Below are experts of layer 2 (counted from 0) of a mixture-of-experts language model. Rows are named router (the router's row for the expert), up (a neuron's input weights, with its number), down (a neuron's output weights, with its number) and show model dimensions 0-159. Each number is 128 + 32 x the weight over its row's rms, rounded and kept within 0 to 255. Numbers have three digits each.
Before each expert's rows: a language model's description of what the expert responds to. This comes from a sample of Wikipedia text that the model never trained on.

# expert 9
Newlines and headings
router:081163135164195188098179141165159099129109115146137094113152161152119105144099142069114073075100125120119109111125077098064118111131145105187086132115123114121128118139123197093161196069167114172115158192149115085144168119104092107116112125125151127100058169119104187119096121145095131061107098149111121145152129128142144123133118066149120146087176112117156113149098113108146173146130134155078123156127147215097110132113129051179143192165063147136142065095110134097125149095102168
up3:075109118165145198120126158154043100113118154142119123129199153174112069123144109097076118180131131119092097128062166121132102092199153116171060095124113139128149111120124133112104175120150117127132169168099097090188185110079089125089090116158195167166123113142119181093088102094066125144103111159121159104094133176131141149180160119152107150144127091149143099116077078172083109162196120106103114188118157109127098172153199164124132094133162161121157137111127148124110106096152128
down3:169148076118082157191063207143062079084148121120127167106140143173114100155128108085113173095150167210111106169099109117149174166142104102089116083112113181082100079097130127137152108152101145162076141087124094127101149136177119145103159113125105120180115133122080120156120148073136120160119102140162164113134184095192135137131149139181164061174152157134106131102119052122103150177130127165124151131164176123165132127143111205097179125104183116121150177151113136124147140129084113
up4:127160163172126162133113124130150132147121136157175170105133142121065092151119088130018164125126140117161103132063149092105142046136141121053095073082146127150122102117113162181099117104113143101086128151236112111169170164137096135118147108137114143187144138143159106182128066213148095096165127110143178097139101122063082143167148123148149091146145140105127079096113144149100081126133118135126119147150105153163116124078073131122123088113155138121163151094074076148186138102134143
down4:120112173202148099094052182144184124128138145125101139133122118122145168155074084110166150145204127096134119160123106167156073164079104175127115166120154109101157153116152109139132163125184154121142149190061108109102092170120097116133110096155126155181164122154134129103170116084191075069098113090076138148118095093154118143136133162092039156151145071137110194085139157170126143150104122130141171112137057098123191134093110161138097117104119113053117142119120115117133072127119139
up5:121203069108118096142110139104111086053148089111095130139115191150109095145142133129122183150150186102188135102127163139133111115165145178115099096159126134140142136100138159102098146131122146102103116130101158152119175114119086117103141093184196080111069169166110198121105108183122115165074150132181148129146148196085105106161165115147102142156048114104111156128112142132155118180125139149085109172137148106163122155120172154180134157149129144113118100045134103030086106071143109
down5:165151068126158141150088126090106113112146099053143137211097105138135125161158108102115111112255131167125131132147123106108187135096112125106150109091118143117171168103150119097124129116140128113107168132099098105122106107143142152143094142122084139143120153096120105167115061111152084146100170120123116131104156096102082183107124121145147157181170124161136092132101109162057138185136172095125168140118133149086122102062083127113186104122149202154168198165138158105069163128170153
up6:145144103140151109133157119172153128129103136185141153104146087179087152119138154098173148187115107134109067139087097061132108114123132095178157114062188138115085201102132160148141118083125128112090151131087086127105106145038123133122142146148083105102204144123155138105133128144156120138202096157079158147103184178186113140106098122126157138139124105129138157111038138148106173106136128175127141122153130075123147115051131123189129101145163143059104076120133055159135111137183132
down6:133120128141148133111133158137164131176149150163137128157110142139218167134166161167127103142234101138114098107116090121158101116114171140120120137133094087151174126154140137126148089040171157115143057166105053085131087152114119121071105121143119096145147181144066153117142120135169077068164098143192128148103130129180092106138099123113138152097130125130137154135134202113181072120135147141120170046158175142085161054186173126123149116149127125105087133106111103084095135160120146
up7:135103118117113148144133126080085048098129094103130147122174143183140111147079112094139088117118172131125137118098063086123131146232126140151114106160133136097130168105138165113162128094135129120111114139124142138076146126106116145084129144168129105084118110146146083137142056130112124149091162119129158114162168114157141107145177085167096112166116089170173157073160113121084169146115065088150096158109164074120090118092142244172117095179162104102106103131147049092119105046135101
down7:123177121156114154119090130142087130133138133079155144123154130143095143149155109090123167145128144168143194116095084156071122171095148084068127096146097099127148066073118093133168127147104148129184160115112101140126110073139139193166200137120085127175126131150066120112160114150154136139214097132117166170148101116138139168146143186095188100129135169106106064125154139123177115127085136184115113162129130094143158135135094142117119134106079089195147039091161199181129151095183118
up8:119159069146157115116142158138121104159086135189077125122183107128088206119112124102153139100133145133108105120115133205141114128155142071109132118100166105136162119141144085120123141155078077150162132173110142124151083090146090091136102135130170053158052108166095146135163170163122135165108192098144075131151122109142097093085121114101109111193151179073136091123109044138141128143073125118082146147105130122123144077146144114180109167182077126035151085166103145130125075170124133
down8:174144186077109169109133106093133099158169129090171134126155148144057167166088098175113165141188131153090171128162176161110171160131124184145102100143114088149179169095102106072089086053127058170156121134133169086082097124129128134119186140184079179113182144086107152118136122110165129100148132088152190101102147108170115079102153195161122131144117119157135101106157176118084137121106121122151108135095120129164158154081127120110134100086177144147105174163109187119107157154168126
up9:078145132174107101135162119200116119098136114114109130119128144119110074100210134127100193117122156133187146104152088126172093125133156146097135099145135143117107108129160052101105090159161138124110141126125148069138118124076153103112124145178171131129035138113118174119103177158153189130109140123114197136096121086130104087173115172075080125172150126111144111081147054101085168135123139121082128117110196167184123154080147143080131040145064157119077142128123156125131112141178146
down9:139199122113176071169132136132058136172109107162107121096137168122118114177142135124163119166202098148131121210146153179152157127108099101093140136155107213150145113090134090099089095155156128180093164087144129150145154076122110104143160129125119093105169175154127163189199124169112077111110115158076176102098107105117077103116148129152106173197147106121146161103145135145140121139082118143095159164138125095170109156134125200125162087095081094137145164156168159131157127146073181
up10:081133130136120126116154120103134083070121109137154134101175179115102126050141135093081057141114165116089112110155156111085154142101126084173079116118102166120112164095153198048120124191141075163116173160150176098129163115140110148077143131127133123053136140227091175095176114122131151155109151130138133090161213123174141105107120110120089094156105080143127141155094096134137122089098125146103117135119173076108118109047132155122105153090070114130140119086149082143121090166109109
down10:128114086164128145152079147179092164137097039139119213124112135129094147140137140109093145105199152067087090141155166055172091112129101107111157121146111091158162048096151127135185088129170147172104165148144124135146191081111129124098171122094164140147086122159084138111135137107138123133158082134141142142134124054121132129159138187121165139095167144099114119090170033110171113109064183147153102105094132099127126130162097131147132140158134136161104096116168200118128186117115141
up11:165150047133115121081140162185164144112107134164159167134147147137156061088066130127137097099144127131048214123160061127104162110135186164133118096164112118103107169106155100147153161107126149120119170102162104141162155135200119034124123191139096089127150172115111156116106120173113131103102136149149157145094100156142172066103137147152155153123117168100156112110116075115137165097173101128122079092101140179170107066155144197096145105118127150112109125126128104070164135188138136
down11:069166154114109092120118105113123169116129138145107139168162170136152164129158097117133099130111173160126126152113101168134188202119083149129142146093144139175129129160165145165105147162078105034180156119095114110160124114119136085232116168086172103094216117141126139029111131143107160152079171108089148074140065150131105158124122125131131120117115126126118130095175078138132183154168126126190076098188133144158134092132152153111127116189127106108143158155131125118147076146149072
up12:103178085099136126099143105120140140153130163151155142122114161076152136121107149118133113063149149162114139098166036169083122075104107176096153088158183076208113131147137128116074095127145162126143146128117110108176177152069132091117134111123097165083117121164097109098119130128078115121056117092128130136167172098139084165124111117121130171104207192158157153136139142126102156137081150164102093149144103120161117111158172101102085072144075178175181109163152155126116078051093158
down12:154041132167162148129080096121200124098164091163115121123144167150118126136124117109164127137131108116153137144046139138103076078118118120120145115127105144060126084206100110206109125150097101109112122128136113208131119125138171116106193099149163107169165085130116134159076139106188115155086143086173176085143071141172200146191146143134099134208125082087128078164145175149142118155130147118097129128153154098141104093138132141107127168101137091115119144079132086087181099119146127
up13:072124124138151164127145141160154108095088124154132061165131087195125128120163113098169073136113162166141054163121121158093150121085100104134235115074140121088095100080165142021136105132119099156114179160128090174129114125120078062160158115136165132095149122110130141131107162118088122110170103103144110095080096122083133106072098086088103124166120116115157101099103145081158142139094154116071134176144131124101119169139122102165113151204090117120089113133126133085143125179187127
down13:200080167124097142101109123088143158147159126096108131177112151110131169121160163163122143158097128137116159140069133142161197177166152103045108104101177119183095168110123113145166075122157087078169166139129123133116071157135095137068106114197113154124144161122114085153172104129139147122102129170117172096103127181121106128129160166182128105152086118118143104122186185141085105157131150136144112145083167119167103113132149146157152192137158114109106225114137061079176166126167162
up14:163151103163121115133123112108111048120131135079123143140171111138141088141138110114134107200119165173135145118093095126152115108131137147152057134145223142145159091186110108099116099109144160114176115099106188135141185121143126109097170156181167173140116137192087159095084110109104129118112121110130122173116120154138138107191168157169127067076110140072146143125121133149144129218194078115149176133118172112157117134126143073135118155096118112091154029120136110035150146127097125
down14:137127129130107100095056120160082125116105146128121110069094152146202138116176127094134135138135130147138145190179111143164187126094060079145080123085112158127145081105127151147153115198111119095144079119155078137174119144174145131177188133089096102126104151142119107165105065056129156158135136101156196106097202115187173124096133076091109100145083143123129138117107113126122174147106152180094100126116071175122137078148055158161170122104141131108153165157101169136070140148112130
up15:117124097143140189127138062128160167164116146127153169067119152066098126111120128107156093093108164147114103139044077048049148093152140148111178132112144178138092059117104141116170094099134093128090134132183138132144132070168116128150051076145173125131163150118140148125131089162107142163060158126113196154090101140112192127136169064116144125121165126133123124189129125066117127153164116121184133097110082140134176121112120136147080139131105148161051079149128121138098145104131126
down15:169152212102088119132119167119127103162099116131173107174129140143106062142130144125167098133138156063120106125182167187074146137128195139106133134165141170112094100126174076154150160174176119174135099128161108107128182115156113156155120118163160121082064135150134123116065097150089164071121187110096122105119043141095115088146098147126193108173218120145120104150169114183113124149160145166178126152134141143091076120145132103113106109157119160132120176154145175187156131135157132
up16:135207144199136144095130109115199136151112073118141101099109149136095128117133082124099127125119127098122128150150120088154137100205167127154118177101139102092096153133143159113136143136144094131150154229152154127186094116163095088129134167119140126105181110100145109162125210124087169128106200072134121166164139123092077121140120125115108128170163156090115102159119136120037168149178110199085092206156149165107105129094148132115131121138115187114188096106081154118153156102126099
down16:109160126135140107095090096147135108178064100083210142103144176126126139129135139188109154120134139138092096210130179127082121192114102137091136164129164141167081092108157154043156126114171169121098138101106112102127146145120103155101089116164151097148099170152205104121170165093107147141138089132093103173171107153131205165100094126139149092117152098134166096145145156099175147134154138099078108097089139120088145089066130109137179121158130151129150109202172158185120133061142149

# expert 58
Titles of songs and works
router:109172159136152168104170125165161131096109080146183097110129147172147107106100052116120127128100105160137125080114109078125193064127158110103088100087141095070164120155097131128125160090120158111163169178133151140167137094129142117111172114163174110129108127134092133187046151119143105075128137113173127089137131139115148143184155103139078105117183087093161109137087080086122111153127064191101042165106117147111101138114127113163108128161119147105175101106045096102198106146166142
up1:087098120110151122151177134150142107112079147164050154070161123077075156080083153160102133149110087142109121091102138146099135120076103093186097101161117082114106167142121164158143103122164148133126068107128133123101101037134106098124162100092195099149102110169103153118107088148136139077153074136128120138126143090135056109184128078176176117088075129185195129089088128101117144086160161174179162113082118095113126077107133153115093160148129105097143126125134132094149115173070153
down1:096128121140137117128148172135147167106104177130158148162181105079112095080149111145128110162149125092181042119134112127107117186131102163150132172145097114112186144156131096213118144133133162110137088122096099044102155094123123084227086109140125148172124034149180095117143143171142177141151160112121113107087102092165190082135151118087143125087121152160154127139159069170128160132132157117158126074133135161148111091124092127132187122112086088155123127099113132080176076117114172
up2:146090113096131166113141087088220110088126128154174196147133121162109131118082154123090137118081137140090108073117130063115187088212080175131100071138119126097102139159135178129166122130144084134107117159126095138188131108089135085132120119159143174169124123232142137151087093112184150149103122134144148146188164146141134135129152101138101135108145064127120147154131087042114129112153110131147127105165136126099134138097185070107135106166122150121160166097112058066125128136178154
down2:117082031049143169157151170162149134153119090137176142116116148125116123069115195115105116155100120108129140075184115121112135120163134109117157151065109160113117094134133151134092173122045082089202120126090108209136082148126112098170128217105172100113119092159141134111078118074143145135129122125060139112085149072134136184136122125144103106176112158124114121172144157079105157108142137102141143091202132119102105115117110145103112083125145160112098109166107136077114097116164173
up3:085145107141106137166143122076083097090141115099107113117125182164060063114139114114123136132133050117179125108146118096049086160114130155083113121133129138143114144165118152102156132145114087151154110209114079148115120077144111079114141089149187156135171166171106173094163168190116124159108103112095105081134100152108115156181136138136140131109145127050167193083174132135125129167137114162130139130136095067139089100163153114160150135163065088150068118149139055147121197166105155
down3:124121100095162044138156144074124160107133161151150117126151151074084170126147111112151191117156135110165146147080097104156171137138146178165178133141128122117189075188070153107114076170137099125112128068213176065171146102082109084112135180153118103131168191142155164113069159107102128132179092142094098116101183133093115151117138123189157148094187106162155150136141105128144116131111125096143162131078100135143167157140074095095111101117124120124079131127167191124142133139083082
up4:155163117135108193085180124122206152073085095146171116135151155177091077132111121134131129102122132102071111119102134077131111149198150174171093097092137100103144140117144134114118153171123125144127112133109074089139112097113112123109110177112117177143166129140136112077139134066123147011119143153108185070162189133152139136096163066068075093074085114156126098110075142081122109092101081152103145144155103118097160109136078122137170159094146154118121101097120111162187114083136146
down4:133145075076183147170085103100123145152216155056118173182121143159144118108171184150173143176194089155143155163212106126088118141156125107147088117085144152143153113090121110141102166123163070117179142156099168127141141136143103104117119148127162150108116087136119107081143159164146098068124133082082123097145117122133152128141125093079082153129133152183115086090071158120071173199173104106122102164148110100142205155172135126122176148091127138102150103146154093109171159141111122
up5:099147100113154137107101133150116072106122107139170132109148164204126137151098141081127149152104200091090076081082120065115097107134138195138106102133115143099146140160138155126113111171127164126145196152110121124187148105124110108112185113080155113160092118149131165132113090093121092123170154076148155074166147175195140187113102111083089070126108109200150127184088038189118100092134139121160124148136122163096108108103102158165148149133143144050151135087083117113173156160151141
down5:153141061117100191142134150119116128096118149190132169172101130136153146116139097112077152164139111090097144118094119133128087168082132111138048115107135132128139175061091137132131106164188137117108130102208148114121093169140135075152116100112125119148030096127194167107215168151172053086139135114131108123134145086171117190124172094154163144144163137142118130203122127137079172132130146104185094108090126105112151151115099121135161112173136152073110162143161088158117180133100139
up6:103128160123154174129107126104143116158132138187180102055088121132136094095121105177141080153137162155060112117071128167142128124133177133127080151063106122084120110092112121125097112088122162140172155075119169147122152184164173077113184153153102122090130138068085102165127158154188140098086103103186212139141097140072173135161123109121160108153167101146128080137112138161155107148146084142124045203137139132174136150133164119077095158145103147137161080073134115104150128148130090
down6:162112146136099106131158110115109078099152152076096166125116095125123126152131151095149156056101099076146123153151096091178128101091121120172163104213121126155089117201157097168144100123127124186178088155147084184149079082089170132110139073118138096123142153138092084147089142144114105126146115119114079126133100114125090127120140086112090141126134076141069121202157153122077141150173108052099112091131185155130156139129224111126104101121147129131085169170114113094074165162125192
up7:119111131162120140127114074093168142149134173156188157172151122089108060115129135101124142124088122134050119050119128174127184099145125119113110175137127115130203149158140154097208139120139096124113133169112119101188129143108140123148043104138130159141161124181139105187095132186154158106143100108149198111101135138113135183109141117199069153134136122118153130131072084058145130133114104138163077142088158148094192139057121088098161120136103108100114147106093116044124153136138139
down7:113125124122162121155128178138113208175140173152116138085134125201120148175101168089141122125165120145128105092122163163157136076156107098112150197070165171100093112150146126126127112129103102117154182170085162172184076173101130145164062146120174144136133138131122113126068118199145127123107015153119109115147139103115116193107095108115118104127110178117193074139140148122105089131144142150119116121138136104063136098098076095116158100161122161087133144173077152117122067165143184
up8:098198120141143136106144114139086076117126140147146092099168143085128113152094111131148143058151104138121136144101134172144143114067195131133065106107051099109138094138107106122177140117174122130092140109130165091126188096122099103076135113155179104142123133112120115148153116137198057154171141070138211063159148131104131116125077143168100097142136087170136098142095110096179113090080147093108118130057179124071087160129134117137104113165074189155163178091133109141141140123081173
down8:151095145128118142131120147152137119200069108120082240192085176186127202128137083102099133132169029143141156162140163120156137110168101150105145151114115105111140154106128142120065146122120164095121117086170150110132184138090111064099160128147152104141143147155174100156152182096144120149153111118089095133080141122106125120195115088154215145150137127092150124135126080146077111108123149160140135110114128115094204073127108135090142074101126060111156096161159128132102125143108138
up9:139102115149143111052084123105135187081124186152122126109185140093126107134132129116038127100138096115060168105101137070113118088126096087096086119158141101105168170121104132152128151114130134138086164146127144138180100080103111125134042156145100191158140119183081092150085159141139174151070139135184122135193102144100116074160192116140127095120148119151152111153168116127115130122130118143191101143139149119062091172122145124120056100159105084048170168111105121088122155130157157
down9:136073103112102106087212152130138127197105098149168145145133123145112189150135158160093204124156130124161159116130166166197119071121129129074112122130203135108107099127137153087055114124098115097107124127131117137109059139147192140115069158134156154130175086070100079157049154098131136116128122107108167139141136078127173119079123198097134151087148152160139095103182117096108124130073151170156083126169111100094081091158115144082099141138084136087140144134106132088168101092124137
up10:123113145087151153139104096181105114136148094177168133117156083117119173126135110125086122108129157218138083051144084112126117133128106131120148139090110174090130112073152130189068109072097161119156129114148073130126126108121125129126121139084138108168086162140100126120128199097108136033076153137149201173129114116115156142148131107155139104022092087154079087085151119159139135087112171144107070123101172164131136108146152135138078141163141159087045107117137162120099152096106159
down10:114172109142153091131077150126138091150146120117105160116182161162088159088189185181105122126139128158075134065102103081119079181139108146144089138055135142136133129066119131146137098127114156143153145102113183111192097163128128128088121104127157133141076109107118080116121119081101109179080147135097105169155112104110091189115167136151086151135160118113101135151168160211098132212122128090084079147114144069092178150124114085122098090119123141042113103099084143174123158096168150
up11:157099130117145131091122103169110111070066126108149167133150138134174127139135111148067110071114100142147147105136114100143091058140144060127078186130145121169184183137135153076139153099153089154132133120096143133155106167091177090118192107164142133154148126088093118134155184080148204076145091170078148125154170139142146132143105111134127122121079120130202096147130075124135120096102189134159113111179174212082151153147125146151084144129130117193100052128162098113175128124145088
down11:142129147186105128117192098177119134130138169113118080149117111143120128164122113144124146112089114139138122083109136157200087146108114208130144161130129197089125202139175134210122199152112171062113138090124127148118070142181140147167116121101085115113188157147088113104115127057120173118156110150116163138155101151152163149126135162143148162109089081101100122175138122117137192174122171161125095149106158131114147079147103173147101136103173158207070159085169090177113167108115108
up12:137140179117135148142142122158085102102165181114131129152110225125142154106103107146123085143134169152139110099110139117094188099151133131080118112091165070114151122168131116119092128108110118139110151160139158101073146143018106148073201120155114123158165153184135158089123157109149140099120136117147127122147182093143114151145077116134058164139139077158125175196134133163191155120105166158159210132124122127160157114135114090167125129096066107156121107119244115171125140153104123
down12:129149147116195062135124129094121127177129139126155118153068132128143142140152117145120117157241068129106208119119122168136108173170080126151046119124163154119181195167128099089138106155170077178178118168083129077113104134172156137096172091173123098107093051107122154107126131169130111096117147099171098119105141098139101166141134181133122151112105181137129192119132103127095169121155155103084073147112161064093124111124117096124142117139134125127137099072160153165131152087088150
up13:149143170091119126097119129126132112129121151148155057102112147179164106103133108131138124148119134107138126143126130114093198087094178135103125154111162153106155098104078127066141130127160143157139172215188181132113173125137161060099163127141119151131152126178144151182098127103122017085141130092156138107083133168123126139231193099156184095160104106104080157128120125116125101176158102107098108137101060156112138075131162144166142117145129123077179133100106176144179110126184122
down13:109129145150120099130088144170121100130103193104150164042136088135124127139115119128156091161202128143145119059096153131168140095125082099118194107087140168136174102144118147170171142122096109135109147143097148119076181109134153164145114128089115151210107017119093160078112127136135123129137119175095161172154159146152092121116169146105029138127090123117105162091144140191142080121072149097133144095084112115083109214152148082122129125126095153104095157144124114107109146112160167
up14:107158088149116148131119113167080175088120133181111137126111102111141199131164158156137114108184037123062116128111125120109075085129133044163167079102128103133168134129112117136119142060152134177121103065099120135154162101177098115132156133151100157127152139094067136144149085126214123106088138114176150111156121145145156136143140145097104166123188148195170074131164182098200131126190130122118109154151072133095161104100092153146140128146083096117108094108094140126201154103146139
down14:119108132147079161102139109091125127126084165098126149130105173106091118118108197118132104079215158100114108163160139155147130169099176151114066151133153158113068099177202124101111123153129117101097129180056194155146127141179122110156102085163155098099162126113110113123147211182095106109121136124155115112146132116098181159124087146118146150124065101116114149110114121092071121101170124105202103110191133104108171093163143160124088203142116103096134106123109094136184053144143143

# expert 35
Layout line breaks
router:078171163175209205095149119141171115089124071135127118083167141154117128100113078113114077049098148151135099126108062120136129076126155129139123106145128121085128150155107170109139198082179165165111145149156138122123161103084092119065153107138129161124126164121114170181112161119132126080081128110135144104147132173106142132196123070135129070105148098075137130171083113085162175138118083150126125164097154195058127130123136121169142165178092136114134124098100098079142130070095140
up3:128090171156129108068150086162152112121106124157097072150130132128131088149138109182158086120129141158110125122114157131105163065071150088120116109108157142107116166162126146104041197185141084084093110199106192142155120088132105127137115101159148165123140121128125165018122193129111128122119097133143191104121112174133110131153106077144139115095188128137184132124159119129115102219167122204101119200175107165167119144080136131126155157138136136152109128139133139174092142173158127
down3:165190117111146154079229095153120116088099173197135093130133164140105122119156139099181162123123147185039124090084087126126181099105121088167149053114108174134128173185186079078064117159111104088121137122143143105122115102182111113125134102151131106101167174116121150104117100139131097118102109170136155169119118185170163124122153067106095112105148112117123101107075127154085079148110125119112090097117132137132067125098148087096069160127136142117112133125135100172136147157148048
up4:128147099091093117128149066139138121069123100162108138100099147116151125156152147165145125122126125164137076140104111103121205130090190144163125124132151151040122174145163099115121141119144110160175157032138151132112163101145096099166150051115125128110168111107103182086136128113120064146102115144161124089067089161138116156102159057140105086135167136086107093132156044099126049217120156101112127142134154148156143105125144128137124066159068140100177099133169136107108118163103160
down4:108108183147173080141146117105110121105153132151085087115114089134088155166144165174150155138187129147108117125082120070135162148123109187097098142181128118095078139138101144110090091121113153137169140154135093156133084125142115115148170114215141152051142036079162122049103086145125088155109093178143153127072107121186121120155184099131053145083168179084060132136124111116085109132116164096093174124174099112189144143123097177156144141144115146114125099107111129087110135156112132
up5:167158100140066113051156091105118085089162145169151086108102131118158145119105090061115111105107128120093111100114143125081116141161122163122128155121130103159098158129069139120128078115176100109155137053098153108194135145095117157176107156157137094120140115151121063223006140130167123102163080130153144129125133135079081152151144070131116199148117144092114129155048121083145099125138112137129150109104145103135128118142134136141079086150186181155158123118111125140143088071117166
down5:137127119182159137151132178129183153133079130153125101155167126101155191091099159134175108128175124182099113120161222095136144148150159103173157148046094063149153113185091087118138116125164073085114099092143113185074152092104126128163198174119095091133125106174131098106132131178114169152137154150149115150140124141119190106072077174123116089111124143156105146121110171092175099108147144159171115136106106127122140165122133051142133128095135102063130081138097065115083107136153118
up6:090191164152121118071179129103120125070000107143143128096103138156151156093094152117164153180116153175118172099101152167144185176132107134196113119101079111131133147207136178136067169155157096132173137126137142126146128128142040147132110133140138118114116109120126109117105167132191061131171130119139152150108108134071113169126143071089091125137143124137095127165180158105132105128121122118160143099119157101122150183095155125075138124151179185104084149149076118124098128098107076
down6:105088086128178151137099103119140129057122123173105052121112105152139093085151167085174116159091187189132151138162190170146123123098148136175056139079141095086063116165100108174087113151109052093154127165144118165143117113111123118118140120117155103186088087151106064150156123118180175155109132188132066088169185137148153115118101138152082105125153096096088155111134157128111127146141100141094150120119085125155103057164139149131153063098139125100083130183114119137171101151138121
up7:127128135179141125145154104142135144111072135215125133112107174101159125142126056150146122200109161117110029126122062093126170067155154113137203142106131095120151107102138135090109134115076102211137136179129138124124109101140110101142102118198115127122095123093162167162090116153158102112158150117122119129105135140125123082119173111090102115138190142094147151152104098117137120211132157099039102110120133183120077056168132113111148129112162105098123120084142128054112096168177125
down7:138127112130152160119120106127181152129117178098167132155186138154118095159160128122097162110121113062128138120163116097127093088156157111180177132109128114062091121053090140089108059113150184093110100102163135204169116176084132121112112109175158130127155144084160059151130175112089148091169158093103149155155124148074133170120117146115127165168126090125134113192092187065091149124152105134138110095176094086183127128157188114092125075126122130055097130147067132147120121132076091
up8:207111121110113124137152136096084092105112124149103059151176162149138121145119141149130060111106113140125081112160102129080154145122175180112133125154170132113112252111148191054104134103144095114123116158149142094120112123138096090096147113140131102146149143159046145059128098160084127086040102139162103117121128160168155131128154086120099126065164134093163146056157116146199166150121159124127103184128122146154165180114119132158115135164101147081142126154159174117168089122111135
down8:200153115153176188129175143116161140088063139083162168133112162143159108130152142101109118126073076119071182129112133117155176201132185139088166162114102094122103127160158131089137155107153097167136108077122171091117117117128045093107113139129098089113135142100144115189104179114126092161109086158181187137111107099075097116066159071140141114111176130125143112161098100080154086114081172125083095147151146133105084093105123103131071141177110158104085107118108145132171103133161081
up9:103111146174104076062105149141144126010088105138147100126180153139170103132110133111069128139108146116105108144106109155116152156173144152202109090138094158100092158137146192093128146093133150110099134173129144156159122154131132165054173106117107129124154148186095074151116127128097128113183169111143086145179172148147136196072116095111163086059103161119120155126111135123096205117102115177083132189137149164160112108158120046156126133152148128082089132165155150105137143145102106
down9:107145127142117119126130142116110167162164138077170106100081152150138122116131148099084114135089133133157167111132103183144141100101099143189125021116125166094144150120149125089151066143092088087141073146096128165145130179177156164147125123130164151102060148147082135088141037195152152152115156158163103135095132149185193104127140114135081083165063127079087107111144087187175142067145123094158126143125145098123075122138113132114146110086150151172117110111129081149070116150190152
up10:117146084129113163110138120167133120069120113158168076132135153153177071124114046174178075117113089169115056109140170112100145097141127129194139105077168080166153158165086103091106140167057156126109180169139125104186107101117137103120114135148105100116124128174093093173095135151119115108133075121162125153123140126130103079124135136122129109136130111034133057112129118111145096129153067149141115092100083072156158115080170095163089119108151162136158081124094140107200100141175177
down10:165085126122105131089130125117084147174143149127081124144178159085123141115155098109142153164136123163140121174124088153097140174150117123160143134131088135168049104142175100097115119161124095096131111123139115138134137121227150119232145090131123193114182115148137128137075125140146119124173156164138156111159094137174173099146172114126100158213135117204088100148111110072039091154116156091131134137182089102094171130128148114069085152121123192177151124123101182120153127093123095
up11:209127183166107124077126013135130101180140087194098175112113103145094157168148117118147154136127136149126120117061106068133109084117150111159142163117157120112171060098106065157135088080129190077162154116122164108097138143107133084135138145129144118138157111169109122113091170143146111136114136097114173156099161122097136161119174104086122060113137112168176099123120114108114063136184138120105128119146130089149114179153161151047123185150115105144089080165165077160146131151147131
down11:114047091127140132157057087139154125147144163052109094176143146146136136186149060105133122117092127168119085168104167115147089162141124145103122082194172121141144100118127119137152112156162163183104112141137132143144096084141149124134153131111149165132138115165182150096101066116117194147127115128118113098080163098130188074134094090098106070107149105145107117155115176117202099125097094132133171106119087103155093188162168134117142145097113101134104082120110144112075066128017130
up12:134128102141147108151136106115146112164144142127124152142167175116098138122135118062142093137128165165134098132147103174114129121112103106102198148109143056120180103105096109127130104118149176174093135114089107138195139111152101095133126121157195142060146134156160119131077217108143142155092118113113139144098118164131090104191149125165090041153148140088153124146130142200074099156183091103116094158129150082095123131124118047213143116149087154108212066081140090102133156155113109
down12:118086063161095140068097202120074097114111071109094121105132122106132162124145132060135189079079126086144106159135081148144132115148128166169125195155112096159113114098144088068144101106106101080132187111140119173130151157132119127108140157103139139162123120130196098150150131115099126142105112052111167169110136107082091103133137110042161136115118127180101148111066143122141170187101152209174157133066168121148142128088138124117129100141077158083140161174084180131104129099126119
up13:133150133175109166131164107186116159182118104149135141109065127151137103117152105142120137118116065128109117113076141094117149041113080120185121070050086149115164202169107154110107146179148165190158158133096140107119128086060124068115185087154154109143108145157129102166077143135119121129075116138204101154103177170116121105092143074111112147103130072156110148125144091127128153108121125180111162146105158134180120153063143133131140184133130177187143099151125124185141116186132136
down13:142190143191151101115175152182137092144130084097141049117135158086138081124120086089119153129114159102109048078107110132160140093120161096131161137068094117114112127155093113094104166101168085120160095121085166035119096094122143098108124105132124107137171120116143161135120136123075076097118070071090140171138080120086094100146108101170097134146130109133090086128079125083157094178202091121088074111100106161106133127124109087086120105126079183074105152147108105131167112124108092
up14:107140119165146152096136131146134132200122101120147103137191183127129062134139148103107128108133152162113108128127141084148124184125141205194157126097126097143120080160094137098116154142087115190135133063148147088135142107157108119107099117113172138111143186204149163123111171126071130129120110138122138182162192140144161110102108172105137174088127099139166091165096101161137121170099146068102148129087067164124157131091132089134099153131044223162074136100145168098091154117178172
down14:156120130177120098072148126127082100131156099204127131139083130164108106133140162116125171118131188087087110146179095113189132100100165133192116203172099139099112143116146171086099105121113166122036077096144171080150134131112084173103102116102119148136099146156121092164089172119128133152086129126156096116131157090100103133115202105108092093133124099134150121116126102160111133131125155127127145100095109109112125102081083119022114082101050183068062089140147172111143107118116110
up15:085152117136149145114133167146111119165125114129126092106155181079120115131149149169161134143124102117128115123011185074124151099128139167121116107131077058168165115148134144118132112107069179074253134198135130111114157144075159130092121084112173096146054149098054129164112196119112125130152149120136181122132183104123155122147124124083129111133189093105130124110113118125135096174083113118135131123126125216120112111166128129171131114101129125104091139089160110061154147105137104
down15:099149118074132132159085156118155144100137136112115141152094112142149096143091142146098162137190160132175098131109186144109154134111074125198178175070116148147078154145088101073108159096087114112111145154160145111111150085183175081215104162050188114070191128118133166153107186109164151104179145117154183136170109129148136146159125173156097151134122129147172134113121128108067120152108118062120119141178176139126159186191084133130142114106176148160097141135146117165116088168123116
up16:134170099104142159158146148122136160150108114124146130069093106144106170067130183123098131082101122130111127119100067121108166133197118170116089096132155109180096173078125192122120098181165127144184128127147120148138115143052103157100133131144102105032107171113094113136145126167103115162056092157130114092175098119157115114157151135084152132090117121200125103156178139146103187109062136200164127114109055159096128116128139110084109121135138193161083125153146064087140137140106086
down16:186149152122123132145071146115092105105083114130120126162122077115161127161094059122094119156206158152156140131111126147129100152097135108089079139113117174120139138115198162126127137163154134090093120164151112159122133115131142118159133149121156080086150035125104140089105070163184190106143094172142162079201183076163132119150041171152112105141173184172121155094094108089082120074146163132088105106176117090144121177114088121133133150122159069144135099118179132137138141160095150